Weights of a small mixture-of-experts language model, trained from scratch on English Wikipedia: a sigmoid router, 245M tokens.
Below are experts of layer 5 (counted from 0) of a mixture-of-experts language model. Rows are named router (the router's row for the expert), up (a neuron's input weights, with its number) and show model dimensions 128-191. Each number is 128 + 32 x the weight over its row's rms, rounded and kept within 0 to 255. Numbers have three digits each.
After each expert's rows: "gets" lists some tokens that make up at least twice as much of what it gets as of all text; "comes after" lists some tokens at least twice as common just before its tokens as in all text. This comes from a sample of Wikipedia text that the model never trained on. Tokens count by the router's weight.

# expert 77
router:127119110129104156116142137173077149076189122133124130115150144079172159135207130100085103138125113072187149149086134128044185120138150139139163156115090152152164104098152139131131163139142099
up0:129083104122113173078117162185098090173176063082136185125143101064131154123181046104118088105116149135149163192118070177111127104176155072161119104100103127076162136099093096132161178123137162
up1:081085153108099081123175128130141168153185072126109123126142089092151112137205142077119130088142153098159153155106139161089137121096145089152131102080109180111166172079145150158101094168093140
up2:117126122136153106111122086074113107097124128158131136130139167163138149124102132076141108179142108046173125106133116093097119098134091163126092062057107129163150119139115150130120133135113118
up3:101203099118179134120077135158153132110160127087100110130060133148176116088138187131090086155101149081128163135117098185108169117123109108115167127128087150132150144088144088106173122146146073
up4:143102122159148134087099139112149131091139140168119135105108090125080064149156097109093080125158106103161067130166149092032149114064167092206142118109088143131140089076070105130140166112117095
up5:121122097125137134193130157131094176083137147153136137146138130056175123117195070131046104139152114128124083159148150135111113153157133132139186144105096196171160136135181120131135193161159145
up6:130117112166135132154174140144146093168124153209200112109176156106111101110121133165120163169111125099185112103101157155148143190098159158127070133079142108128151205119116189128104131100182135
up7:100159166147102152153146089137098143112129100146123148160134134097108115108178110111120144210233117120144108150150130157091129159118174141079130165100156133166254132151174136099159127143100088
up8:095101111165117119161151107077139215125146054157139114156148115167118152147164174083133177116137068160131130146127127127109143149137095126101096095107124139128101094092172109133117085115167131
up9:215072078043124128117145123087181137129126110116164099144130144147117112126117091071103167107137155097141119153134110156132164131100166083133130219135117139159131155085161129141090144143100092
up10:117145130143122181101160167208111168106112101116109130134118086094062137149151142117124130176117111115156082128116089126121159093147148130156152040133120190125115140131135162159143132080139153
up11:112170126153075145105131121125131107148086176118154088130136048137115146106143129103126167134167077141154193165158159105147090119095129206089103144107131141125132143120074122115125156143143119
up12:159118112163090123135137130082152085175137137095113138085087206148141110094141137119142145150105115109188153113105144105146172141122145127146147115106117071128141193131146170092116149087093146
up13:167140093156068163121105131132081155123150143140120056114116126148106146115163110140134152147156097176205149168139156143130145142153141090107170185137087150085189135103121139158125148143105180
up14:070158218160125096115180162145147133133113148069136137180124134071186160113166127112134186119092100140100111138122108147121123120145117111116101127150079118154078120158131171047096171089118080
up15:108112125173106153153138142165089107160161137170134097123152166153132189116169109168131152073115111098198144134178147127096112134175146126128135094148094147102153108123143128087107151175135122
up16:136111136165169088104125183117128091103140109124124145041134123173147099116174134114152088084150163111176125119141195128056205094124154106148085150093097103130125088098069132110105110101082086
up17:157089131159090117108103099124086115198148123146122138171140131150112095117137120147133130133086165092207106136118121138101158175119147144127116129197119132129135133113136092122122147112098114
up18:112136080138118132061156131146100128112133141122152168094160126133131124140172171092129140100095158129175095118093118149109147137131115124118113102119143136127168098201119123127149165133204101
up19:110131090102079133169132118150122138102107105181149083151157092060121200158103105150158099132147122110144166145151124143107144046159095079128142144138121161198176150101125098107132169117170131
up20:112078105076115141150145164138143130134135092136145136127131134147158158128115127186124131149136131057163124149160134169103178126133129136119109129137110159193149120106131128152113131112176144
up21:098159110114151189133126086107113086110134114116107124150141127031122142123151168107140163111112129175140097060116153167124150160142087120120132122149117122120124155162132170120177168099161157
up22:101127127120151154134129149158103109103188107106162107104181165114137131141117186115113104161100131124112100139132072105125150121190151062122171112121130133171142104059163081129222113140139132
up23:125077101141165134112158174136107178099119119127145104095137157131130199127161094143081119133108094142101177106106161166086139134104137162117142158133126190137080144142169126131127139154141122
up24:156160073152117149118168119094094114094116091133099136110167084151117104175175115127139113163150139091169112092102123141146115117145053163105139084057164171133197147128108151118132131115169128
up25:135162146102070079153200087135120070108124171102154119061136147058188120094065105110151160086078095099162171115118166077078094101150135099151117101121138148106118121179092162116111088153105142
up26:138133150072130114153135138149142105104158174166218155142174153170168123154140151061116103184135148110165177119094153126114117132137132131164112184130105179086076139125159145144123189128099169
up27:120109171093093178164133193118109178103129126140118130073122151094102141096157191154141114124175082106088126184070117110205097134138087156121192178131173148134139092132135139165084186142178143
up28:163100095155102146153118085186095127081178141134127121173186211121158095151112125132116077187143126099123130094104145167088180122109155119125160142108091208114170156106160095108174150148129159
up29:170100138129138144111138119146085179116133114134079128113128141143166171119172151122131059081170118146183118156132161144076084145147186138103142095126086150095176141071126175174111152146083127
up30:103108089093141167149157107106118101089081148109118081076150093074136137172134155127158141097191137165134099124132161100140156148130168148154126208135074154122219116146128197134161131094120123
up31:103121114081119145116140107117152164082110137142162096114213119104146199103124086148189063201118147093161090182121161128071157079113099100136148136099138122131108122108171177207117123072105085
gets: " was", " is", " were", " be", " are", "ed"
comes after: " was", " is", " were", " be", " are", " been"

# expert 2
router:128179159166083170086107100178094176111139114101130118102120155141159185136194124112121085141118121086170156149096160154097133102160135149143120149107091124179193090082169164120099151107169076
up0:141120121064094125180139114165113103128094149082122117126148121110093095094217125164094201122148134169151136085169154112083110144128161130108153086116204067137123148056132169103147125121134087
up1:110132100125134114103189139106159113127113090186135111109167128158077077123173083102134167091128108132139175131137147126151084063064133077091144174144120174119237086088129153067111141046119100
up2:053122149168125112142139166128068176103114126113129069144168104137096115148169112107093154141109101123161162120122119190195161141138159162163080073122126118147177081113063092118119168115218113
up3:180131156169136145069096086148130118119151175152094204124140074128120113081140162156129133136141102115083226129136139130087120096068138097158095096168053109137134168126178071114140162110135113
up4:126118131153102145088108122108166106148132110112130130132110151146108056129099100153127129124118135130123164115132158117111174122128169159199122141154105088131105082176144061139130052131160127
up5:163181133148096146083154137143133081121140135111090150150129093155113150124100255081093093098139164092146090196110130105103137157122141130124127037103146168124112094128133086112122109123222129
up6:117188159072160146110175092149098145067148119101137146090156104102163136105113132139140086138089151091121128093143067180148111142127124150150144126141101096153131104138121174165160083110150102
up7:090147163127178158131120135151140135076112139091129118123106150128131140144149073135078029207168089181089192181105151153050148139158167150055152130136108188149165175164137188131168178131069076
up8:126085104130126126142139140145081137102125156130092135104137123112149090145092128085132152093123069128120107148102118125164104127162147108110128119142119050109123087113137160079127134114133171
up9:078189167059125177127126085086128147035125156117170141105115158128115080134133139088098130169130145162118177147156158162150123113117114143132166147114140148146135149096137141124139163164151149
up10:139160143111167137135130081149113148085138166152131085097130099129140145121132078146080124117081143106099080195097116121065122203198156152143162090172137132159146106157147133119127169128142130
up11:114190172180195152118136122146125131141056185077109104084131128190162152166159127116148001089135129112121165161184131098170122193107112114147110079126115191106190125140096096157118184092096109
up12:154060175092165090099124090048112145157123153155127098111144137152128165103146123130124093173114170102118109116124241138128194132152143134142109162097078096168166130132117129131119129132145114
up13:112145117071146131149148100123117164109121103113161140122113110105144133179116131080090104113165149139159110119160088084129188161116103171136127136127073075114135159150176094148177129177093164
up14:112100127232148138127125122122171087148129174086143135107114103144120165082157137118103200129129137091097113118146087081107127130101104136126116145120198097099192113139117152109105142177116206
up15:141075116125122155152176098201061093175137126167081098120085078173061131116164117083130151147128119178157145125132110073087062097150133148180087115144094131135095158107103068072094141197115129
up16:169160130166152077110130202066162117079119134097125139119149094160090140140118075087167151102149124134132115126061153069082172127084144124115165119122138152123140088176111163148138085117114095
up17:160113131140153159144133146147099149158124193142097107063109113139128146121194132097145112153106134140142172139165159087054118135108101105187107174109130114096099091149178163099166154065151113
up18:043123145164094100159145115025110150105137122126161135101142153069131090135181137109174124126145164158097078096155136103126114116142104130164099079113098170157188144139079114137142125103055114
up19:159133104119100170212089168149056134109084137091083136140126128079115090116096208135089123111074151095084151137118127162128178105150133078126146151119137095222137104113097143085144067082114096
up20:112141093147173119155058127131180142149156144131103091064148099111117124134179068111072109139102157145081168153127081139149041068088165093140138109145124143137157113144092193122090137086149148
up21:106096162173091150174123109076139162124153123129178120087148080098099144101094155122151094154135120096159132118093164142137106107084133106116114146160134066186117095045125160118136066190096163
up22:133125126141112175179115112114083127071133135144109134095155113081118126157168150127139105087121107121141089070136137123102155114146120134117102112138129127059089122102138139146123146154105095
up23:129112085157166128151102105097130069064189129135153116097124082106122123109136069153127142067152103115140143129130162112123139077151147213146145104139193128118139078151108110115114124133138138
up24:091118149147125138218062134160133183120120125120147126111136134146099169117089138087111124129095151143126112204148119151105110125096177171097153153185069162164116109123126143131101084090184122
up25:133109107110159122105060096070118068140110116126089193117143147148131196096129119091124123140143124130092154119101116103243100067157119124143115079128052149095150137166120102122116145188170138
up26:107155112135152096152156130109129135125130157120118149165140157167154094129114143042109101101072166084145168134193134106131083147187139160149126139104046076147123094053145095055122121127070097
up27:075129177162116106202092127091136122085093122143149112120142176121111107114168125135091129143130139120144136133147104139080116147186109127063097121118151133140154118124182149084175056132172154
up28:148136187124109172097126086114115160134126123136113091120070133099116177161140154131121180127119145116152108145148083168056064101154106134124104109104093160136179161098144210129121095132122155
up29:123137131134146093126183185130112113142079164171141088087142140129056121186121152116100122106140101122165141122114159120114120098160096143119157129140072118129151175111124172094141144137131080
up30:182134142109051090144135121161085151130120099130144114095114123167142184120140136124100103137117162113086078103131121116133169118115172132138221094105103129177156136124118163078160162088097188
up31:090154159106119126122134101047142119099106109147135068134155149145143052118062120113120180154122137118167085149085095117135165110107115126144153082105194113095141154142115149152138123155079116
gets: "20", "19", " ", " in", " of", "18"
comes after: " ", "–", " in", " /", "°N", " World"

# expert 39
router:105119101164057115066143103106111138095136165094134137105141108135195114132141122136124140159118143059137124115141173110100139069119181098152072117141138118167193133077122165159118151096129117
up0:105130123172145075157160093144150097115189093111096104129146103120117082184157142156059090177074156140157133119142118189113144123114097135136120171135115121075197177116155120155148096099099151
up1:139135110090089100135155149153121084098118167104129081182108088124177139136182076143154122175117081111167129154101120109066141161143118135156133138111095136126114165191154121162135135111151157
up2:146136101121129142209135117134162117080143210115116097208144108106118135140113117129152154139121060114118127122139142124170124101172122157114116143141110114090183085113142112140134120125140086
up3:115098135161144140141111150112135099132177126119129155122110105161139133132186130149145153025127145081177157120130110134176138158079161120147091140168166120095114135106133114080138085144103142
up4:120059133174120150119098156160113159133092138179120089120128125103142129105105143107078150090131147065074147171153133081123142141153153114219115143179076133157146118159108171139193084134138124
up5:110180157194100090160128086114190160166124157079117174133125097127149128174134108105085113177109119139152096172121122114108133160087102160118150132152169127150131130082146145163079114128112132
up6:066106149161126185105138097097091162094080181092123126116185102156111084138046148141115139160161158170152070117158096084130100102140107175145106111140130120117122102172161146116159139079112143
up7:140079087142174093136187130136132182108122110161119132117112144088184127149153148115102094133125106086122187113135170113068097075092140136195109145076159148153138062102152086119181083133104095
up8:139161103081129129103150126140120112174121121138145130091144127112186143150139149164144153112090094132096147045097169112121130155026111182141128127144112086145103132122156146150148145096126251
up9:111119074119171131137172070117082119111109124139042053123126125054131141148199097123138099129127188136114172147141076149149140091145084096104108108113158098135167085047125108160132096124094145
up10:074115167094054128114121074090118130096124110169085212147121162116112127071111143097129150123070111044138160155129187106071136142095178123131091108093096139146147110111100136139146150135201169
up11:161077157179063086131139065092092207117143061150159121055115153136152068112170128206089127151064105120121110156138163142137117108104167130090170090186124163152164193060101129134116166105095076
up12:165094103133137199169161082154153077076158137129095125123092158122171091148094093142121120153124045144160106140132123126084156154191101116138083115134110136131100140116149071142128121169115124
up13:114109126124117125119148144213123121084170131105095093138191106118221123191083131175138102168163164136088138124112109133139172134168204078138134040144118065166148155081112114181122103148097075
up14:088087159136108056126125108105113124156146116149095135142112115104167122149122110149076140121029127117173077135099140100094136072198118117145068150125154144198130092130092151155159128089107110
up15:133163144126168163082112137182077062122067119099130112133109132218106155135142132152110124169138146121103117098059096131088117086154160145105109143117184159131159163067120157154137141119087096
up16:084127145097095142123148159137143130128136155154128170119115094154156076155084151138113147187131134091195094090137115090172146149178127135141121163108104141107112131122079139142211127120105135
up17:193175154125102140142152122125176116139087185103145157122115111115144122166091130142126105122139093139114177089110139143068043169112107100223152171143137062125147108107119143180120151122109085
up18:117111105129039087098178099136159094124173192092123165095071119150090107100135119151106128142137141156141168136008159095127152111114167110099155139143136149148183095128138072109064181185108097
up19:148098041118081130085135118137105152134175121124117179131119135147201099128115126090158161123085160092121117070176131182104169085124125172135067116106168082161152126120095183165168136156120111
up20:070098173098157123086101109106097190128092088153134135128122105173106096108125160140120124097158203112103123101102118103186125090144189156104101158115126160208136100082132117132117107123136141
up21:100138184175082189118151071130137151127107136098118178130136120122159157133126105089157108196100137095135153101054101109097146118051154104106116154109155204156118127142183136143131165122154156
up22:119147090114126167157088119178080138132200129119117131191131170112111178157135159155136063121121137146149165109108112149142144107129126118142139090084125129108042086099117158139147125148121148
up23:107136129092110132114074154118111147138160122110144097129125147089127067122180170150137125075109193151121166137151181125078139089075199093078057129133179104150160155103068115175113145108126110
up24:177071143002100120074126104130122130106157142117139046121113102174166114104135097146089142110152174145114163138129127164162174106069125088129141132176127148165087139083128163170141145109084115
up25:053158170183101144091137149095138094129117160068124203061151185153136144164197139176040066096050136107100102147135122131036122119106111085190146094137091136127160161122093159135140132107124142
up26:123133082114121188086135074135098145078121140105164113164110154140150161156080162170154100141164100176101094109164119145102064104131131070175164133197098142126108114123114134138151146116109116
up27:175162085139119130125090121144067137205145133132127114039111146102152129059112100104123140131134140159151080102088151082149158131085170098132155141149150107174193125088106153120091126112148154
up28:095084145132184126177138084087084141172155118125124120119128106134120160146136145071143087116157093123114114188215108132110123149137122127145150135093087126173129157140127209163119134131056155
up29:169122085137129133143177164173132129149124135136163121133088123112080092086050125120119125078107109158091128171109123143194109151102106132159134111175060127154174081105096163102125117160123078
up30:158087161110127118113097136152082140083159166130169128146135137121168123168119101111117126138095145089109135125170147156092108092153171075085121128108157153132176095100141108075097146142152134
up31:080153116123124176099136121088108164139115110098137121143192137096134109118118074113110145087134136118116119160133105096071097094044125123098110097090107113124149108099134159158143112126185149
gets: " |", ";", ":", "|", " —;", " /"
comes after: "0", ")", "1", "2", " |\n", "3"

# expert 64
router:135107151172091178047176102112099160116107171134136170078166149084150192120134105115136125181183119095144156126086134138092132090147165121167172117107088091100170087077123183092101188123121110
up0:119132172091123151095122161151095144146097136093130149167147216162024136149131123164136154130121172105175155108119129153101145124149200127162127126071134133133105134090147113114176144076120106
up1:129076151136153138133171140158145200145092167171124155184091141103143156096163134121114156146191147067194126131153058087123148149128165145141154085098106077166104150134116092133161208156172148
up2:137095168075102183110153085171123156073121174161123132124105176085122123147117120108099082151129144131132124131119124132138113174185205139190160171143147068085124082123084100115162150155090144
up3:197109123123119125092140117148150169121100125184141169116159147144152155107140100148108127120127108080170101116146118140085172111126097161156107127102092102153177132126068123080130145117152095
up4:110144099164127141143190121112167086118052147181113176116112108100110101085127120119125154147150109136141153154121136173120150079171134083133104097108116141142160125101104153129076127119196129
up5:142030095148119171143138103125121148158143173139127082118210093153073124137130067134137071150153120131168094108098047172123103108112168119133139145091104106176131108142184117171143154162119094
up6:138091118124160145126110105127094180162153232118171156131089121121204210118131170063123128160161102071168175122104105044132000139165121185137143175108140072090160059112131101113082150124147126
up7:124120108114094144147094100135128089131172102101145151113186150136137135148138085100131104136159113059124138099114108162079074081186193091128088100124116080185164111100121171048091102195133132
up8:162140158089083117131194104094151114134114116117140109090141089096113072170150120114136133139085130117101132135148146049111132098155144103136135115138164060152140072100132132125101114115118087
up9:090088074108147111084129130174116129112118168121096160144186127169100186114124118112170158102110159169164141135092097141069135146134162158143135107140146189141117117123142116116098096093089127
up10:151084029100094167135177078132147089162157093183154133115095079168169145152133133141141132175154093132161125103110109107063134187143160120112152184078126116124124135103167091172128154139077117
up11:114098099135116120168162096063103102139155205174111136099186101063177130122145163182147136184194099163128087126125169095128168191172095118095130075146102109095171125202168093067120130107134103
up12:140077140098156162064149166067073132142085096112153110124148127186123114093244184169132068141164127109119124081117157159048164128107124142147141169176115140187154072081128088171133091146110087
up13:157142132163108156062156183135120143161114157139145098078150109092136137147121132111158125148142119097139146169091071186094153156165133138119146152124140130123083083079129154126069138095123067
up14:075100169198149191125142076076153152076095157167132104118128196133094161082166046128106171130167109104161134120094187173105158164127100139121143171117166146105142094129089091108106159096156131
up15:113103188130146135135074178132090110151136145056080106112102118159038098146117132140106078181110095161136137113161089127164127157118130094149159109120097158140142116085205113108117128115086120
up16:093148087139036147126104098148127119099125129111136153098116129153123091114082115109045166155138122119096111142095132126087153143162151142101125156112134174128118101109145115085174175078163145
up17:129142168083133123109142115112140154095121100170121188099077115141078113132181149099109113066167094146122178151089163150118116091083135167159140202126112117175147094117099108136141131125151087
up18:153165103064083115138161130112084133121071107167117143057150072170126071058095099118119138109162133140070117121121126108149137190165146126125070083110155120144138159121144099103091161092163131
up19:170087116109051120133167150093109139142157158087095199096120165147104175155160129172124119154133164116095161047080124144068132146081147111176123160096147111138142169097139157179165153115150104
up20:170066117172149102083144147111103091122070121098120134085122184107183143115145194152067153072141091195126136100120173144104144107098143133139108103101172149111184164113172119065120097029102137
up21:079082155155169180175121180142114161084102062136165108114124153149114143105123111126100091123091141170140056139141100094143119163100116192125143142154118138093159153116161110104141119120106163
up22:155122069154113145183181137177170170119177132127126075128158097166152141092089143082100182188142076126135183133077142121095101187125085080103094091104094133148115131102067088203147115084120081
up23:138136141137118146109140120143092121065137077142102157117181100053122153113168157098122111129159137089223148097114100131110127127141162155136118098122115100119129090088093155113113151140077107
up24:144091141135080128137119121115163072119141143153131123105129129114131120162167099111117177194226157139062136126083147193116134120125194102111110146132137117138109075114089168157086168140174087
up25:132124099147083138134246142138115127116176197154130154135095127096169104140144072138129134138219019103103099184148105116169156101132104104066094163130184128102157145190130188077082114168060144
up26:141127133126128168069096047118119119093098133197109136100124136176159195116112129101093111115130089176138126095118140091087113109148210108114069111105128139130139036128117131124152157133135133
up27:123113145134104176145156078166101109142107126131119135113073161171112164089104105096147144136065092147107138133095125156104106099129190144112137119160104171122105118191100126186110121110136104
up28:162129123135102105144127131122151136059124110162134113058115154126210062144138133140113182089091110145095082142157137152139094133245159104180099090112124130129140135121142182120119136131176080
up29:139187127193135099121155133174167064163126101125067171131162098112068121170127134132138140131124114160198135112074182124111061082122123150150143129134119078141175095142090209142107057136080121
up30:093119138157141098087027113151104133117126122130135122145098104092210129120135155107161106129150116138103083133119130114106146129072093074072139145132125174136065112158122139113103103126158157
up31:125117116148060072127141109111108075133118089068166101114182145064139108120097117105095112153169097164096131115128116123152099106134130086094174143131145154093176100070128122143156108166091088
gets: " |", ")", "|", "0", ";", ":"
comes after: " |", "–", "0", " |\n", ")", "1"

# expert 42
router:092165137115123107116121118091061185113146144149112108094166123061096119144193164076131089133122133100105198159099177179059153101106176133141123109077060137148119155114099150098149170105113090
up0:063135173146108138135137164088120152072124178126137115156133129142118093099157105152161094083199126112164129123147221166045139157091141110165121189122139152158097125035115148092117142105103099
up1:159097123141137156157154128103118095131133132119139127095147112127104155124157156112083124084151120115111199131180151141098126152188144101075102150133123121144178188102048151095070148127094153
up2:183146177057144180111104131145071206098179134027089121129161066130097156147142181149139088144117132132137107187252157127149116097130164124115153184148089151168116177087124122114101130120058125
up3:146142078121093078197050142076144157160147072140127195073085243053104145139165159140142115098114076135141124184090154144124117166175126146065146140092153110171163084091131164201121140181137082
up4:081135101078170115099160138127174060122151169138139108141118095104142067119121191121147080142122190103130136157095131094138105136097104138149106101140099088153108134095123141083186136147044113
up5:125142139120183147130147106129120102086009139103131126127135063151096169122153141121137138097183154154117162094139156172160095116124137152164132170140132172174095092121086178119194119098148054
up6:096100161133195183122140086131167209084137126073130086125129161089140120178165174081102117114102127143132159156095174155151136083171139116139080106104106077186119133124156108169156126151139204
up7:126116141098121148157110185158069087142072071143137104092113106122124138173125121194170123156089166131176136127148109152126135120113136118153111080115124139124097122127104149095160155083087165
up8:104131207076131131130133069068156122092156107141156099082123134109173136107180088060093054109101109099111063139130110201099153116176125161127107142105079142153065134130167143126167215087129102
up9:147126117072166150185122104110125104120181126111102164143204065115083133125185120114060145166139100136072061121104148148139166144166134052085109112092133116105154167106114133195189142131116186
up10:112087164215151099129083142110095116119138124170110147143182090148129159078135141133154152132175120097146112076097165060089125152104174111120127083078091133094167127084122133169138098109082111
up11:126106103127139110112108183164129123121153086107168160088204156106061126104162122102078124198080165098069101196114097140086124149099149137162083097067097116122046217104061187124105127132114144
up12:138087074111156164099118139131167094101151109125164075127106129161104159125153136161176129090174113097175122115140172132072119156116131096150095107150108081121090074118152142126138120148132120
up13:105180119120162091138114149118067094114155125145151158090173186141131153149114114109134142161131133117073140140105142079093122075115169111127120113126111184090145099145104110110118121140107122
up14:082103115170142085091110121141091130135172217120060097118145167040143125157170131161151101085103098127109127181103104114133097078087174186130151162075135151126087097088097140151152133099056127
up15:118179191068165131127111164125055131083148115153052132097118132092058068115133155099123125096194072140125140093076176158133153132081164087103093122169065110128083141035103127201125150132099094
up16:122100179130134166100107126139173129143090125151138126161141100079033125149153135094124098166116137136154154113140141134096134112140166048128115088170160141100127110148134104140108132108106154
up17:081143171099139090206104064124129130069167149154134119076154109082116152168175156123138030062107123113062158140033156160103166139136187159171133080154080116109118100144060127139171176148090132
up18:084056098140174132114140120056143098103131152123106104156151095126148222136131157098156137147189145097142136116084166123167190128167154122160103119143105112128115176155158095099159145197169137
up19:095122110075113069103193143160117131117112124116097102132165068129108084165108128149133085100101112132161103135080138134106164124111093133122118196161102117144187159092152152140122141076183116
up20:139099159152138151135140146095064070147131138162161208107178164163085075110131103156089095124115151153111129166086121142124106141128149117134162113104122126182133148116061100038170115138152166
up21:158097100115181128136121113150069004143126121151109159120113151118087092147121154100156088153106183157159158103114129171119113174094139057154150172094126135139091114097134145153111105142165081
up22:128127149133064106125068110116140078076112122113126063140146108104161120128075132119170076160140130089109128145118114111111118187167114110112129105118118170107134156177134117076121159122096144
up23:121137114111109138080099134155098093107119135153113179080117165082111107157181104062149129168097124131118179145117143141092128103127148151108062085078074130120167149169077122127134135165145138
up24:121130134123096099073056124130113146162096044080165184157110142128157040179111137091138131168090150125074173099113132156112152131137169107166092165160156070108106139143118162141112178111144112
up25:094078158061123154138132151232178099126100154140132087113152141129116136148163155184122154196089116123108101138134114137100161172141093121101123121151135141149110095108177136141180119111105093
up26:060148129111154119129142103144106108128171148207109134076148181082080130166175161106121091114145083144109141132108137105125137111143109066127154126079130150202139129075172068091173097108154162
up27:067104216126117075095115081108076161113091109232088144141138135096103106113137172105086121092112124141126110143156123131092107094173153160189176061108158127120182098117159116151144112140125143
up28:188143160136078111150134179075134139116146148184114171091168071129103119195181076129105122191149173152078159133102114161135154107117129158110167095110131159144139162111159196128190103110136094
up29:087149155153123166140165122113124136093189181097096114095118139123120097132115172128107084115138132131068121143122132139063125149161126081150138133055053117131114130074140194126175090145120162
up30:028152163124056121142053180106146151118168111157112169143208122141086121149160135097124115094125095148123077133165108146039113186108118138160208062168088187088136121073167080076131084124118108
up31:093192090113122136083157101070119109144145090171118127159193092110110150170126134052113117113092142093159158106136124103059093147080154150129147114149080092115154124148181127063175141123172126
gets: "0", " ", "%", "00", "5", "10"
comes after: " ", "0", " |", ".", "%", "00"

# expert 12
router:126131151113087147069154079100125199137117135114165146134100124061159166132147090111088120190157143119119159167137142156104141092101131118177108178129098125134109106121153122128059164123146124
up0:084109144133111150138124123145128116067154115086116141102151148116099143113145128091142133081108105173098132113156155104159146095167134059129135116136127118096129143142123132112085015175172101
up1:128102159160152108148128095135172142114094158113125154194128098121140126122100139109147132145127156169119086152140156103109155143122145110156091092118140198121089181091117059096152123149171109
up2:116173146152099102130159093079132124115108080149156155092114085122147093113110067145128180114146114166060137127117169162124112071061144130131103121112125173114137097216083091150158104154150140
up3:122114132090117203123185064102177164214136088133179110110067102109119172098096094082111119147087181111089159079109106147151090126061119099142085155105117157176143100127154123119106138110146089
up4:154142085046111125111137099142115111117153115062149091138154138085125145154178178135102101133167203102106183123099181194132154147097072107097130136083136140105132099049127164103105156146162154
up5:123116099121147172156132169171125123135123110087123148126096138102119148085118123110133158105115130109157174108132144161142177139091237080146144105093129137151158160160108064114118085177104130
up6:097126145172101185125075145114194135103126121098114133152199146092176161097113112059138096153129145146129122105170110176096171163157142149063088108112119178108117147159039152124170136145153136
up7:114102140151117062158153099135080094143138170145148095098118149119151127138120119168069130171112166130147133140133101115142152112134077091168128097057144132146112120113106077068186094138172132
up8:173110152117128138097123106143110166180069099081128126132105119139120139108108143154154098095142141100131096139197124152114055094071149162182175197087142119134131139132193187127137163128143159
up9:143123153157127109115161120126147140139071096099126165138109096140150100162139105120151113079117146144153179132129191158142171180144133091153125116128170118152143138125149088114081147141096114
up10:129156125104095133099133117142106120104110103116147136167155130142110134178128113147145101122131142131109161107112111142160074156137135088130129176114148192150116102168065116154091118130150123
up11:103096115122112182090104128123171111075120122127127112118088135133090113116137105167124105196136131125177145132130115092146109087200056076143144174155096124163109082116189127140104103049097115
up12:157139093113098155120175145148182164116150118092142076137103104124142114091137068119138087046079163137145164081173147182133117105138144080148153143119150094144144181139114161115073125090119114
up13:168132197113143137107120187130117145117132147074113140114140097065093131139158150121138158112115158158137135142138114093112078105127144091181080152120123118135210147170130101136110079145138174
up14:143139143136131113148173112118137131105145103136142117093187166127136134118128109167186142176176094124123104204093125089118140134119117073151132130137115142142182113110137084127131158108149149
up15:102139119140126144118134165107127135125078199141149143165072153163169115136121083114125098145154134150132143136154116094099119094126148044090160133120112175107081153162075157147201122132089113
up16:121088099143135142170159134160129135112091205089127120117076128119169141103143099142092116146178149096086098121131130156171166117107088155167159191179075127053147174193097136145069107148090170
up17:153126110080129102153102135167147145161084200144154117139112148140133125113100091193104116129127183125105115060124145149141178144125095117097086125118122132141032147093103117182188134128101131
up18:109162113085139134133121123150160119102109108097095142107095133122151144052152137115149170121093154129161091113159115153141131145142113084119121088081072127110070064115168111129076106092158143
up19:120143132101111136183152175137129183192089136096132129120105105191116130102135121172149133074119150101123142108079158135128150097102041155087173159082125119137125107132191160134109173116147120
up20:110115172156079141126085135123170111097048091126165118152153119121154111127165135137102117101153096134125077172195129124129161143104087150127128201117159150062124140125063103131082148101115065
up21:080129109130118140157122087151143097147161096121126134172129154121139141062145116054126156147114095187175168107089124163138139115147073119131092108089165154122138137141068096117107101169132099
up22:129128062099115120133131146133156120071121184094100131093139151146168169145130096140120164208140123131085067134139147129123113151211085134097119113115121127152163175095120161109043133170140170
up23:135143167114082125199114120102142163098085174078106129097165079078151139161143095140115153161140147146129129118088109153067176172133178120150155185107163149105088082047148110132078116101116127
up24:139112069118103117133173101203157091138128126147106164149097076112081082151176132156078098088125132146191144159144138126081166163092140108081097165076101093109113132106091160100101167119147137
up25:102168094131120135098127106110171106134132131092148132157131151066106141146137183112066079156111082121128144083098087125111108101115131153105195162130184152103109090097116111106079119153111093
up26:108158082107151157136213125106171168147147112150115123177086029144110147121112067126115155135124133206129156180198152128102170138108125136106137118162058108140172167132113105109116152139177177
up27:094137193103120101148111094095115140172102112173123126146142125121163159133154080061110151156126149163095127096101179186158118149125091189061116134180120150126140147099155167095149114122128164
up28:101151129212105164110124116104151094137136191167130162209140091116104129111157092110103123179154112099085162113164181129150199141140100191098157160130143069156107131193076124136101143131188094
up29:139165141147073128147143117162102168163101078160170107112162092110114088165029099072188127164112157117129104115166109096156106153112131134183084134148127104091127127171163142122109111147143128
up30:119106150193124134075111095091160079064166128151109137106154118102132107126089136139090163150049183114114102130095115041089094163112113149095124098135098212123126151117114137096083133124170163
up31:131111105110141111092152186092071142081071121138162111139129171138064133136113150131147147207182155112144202114111124182152155103173119145139149134127127046150104140184114096112125113140111093
gets: " |", "|", " |\n", ";", ",", " September"
comes after: " |\n", "0", "1", ")", "2", "3"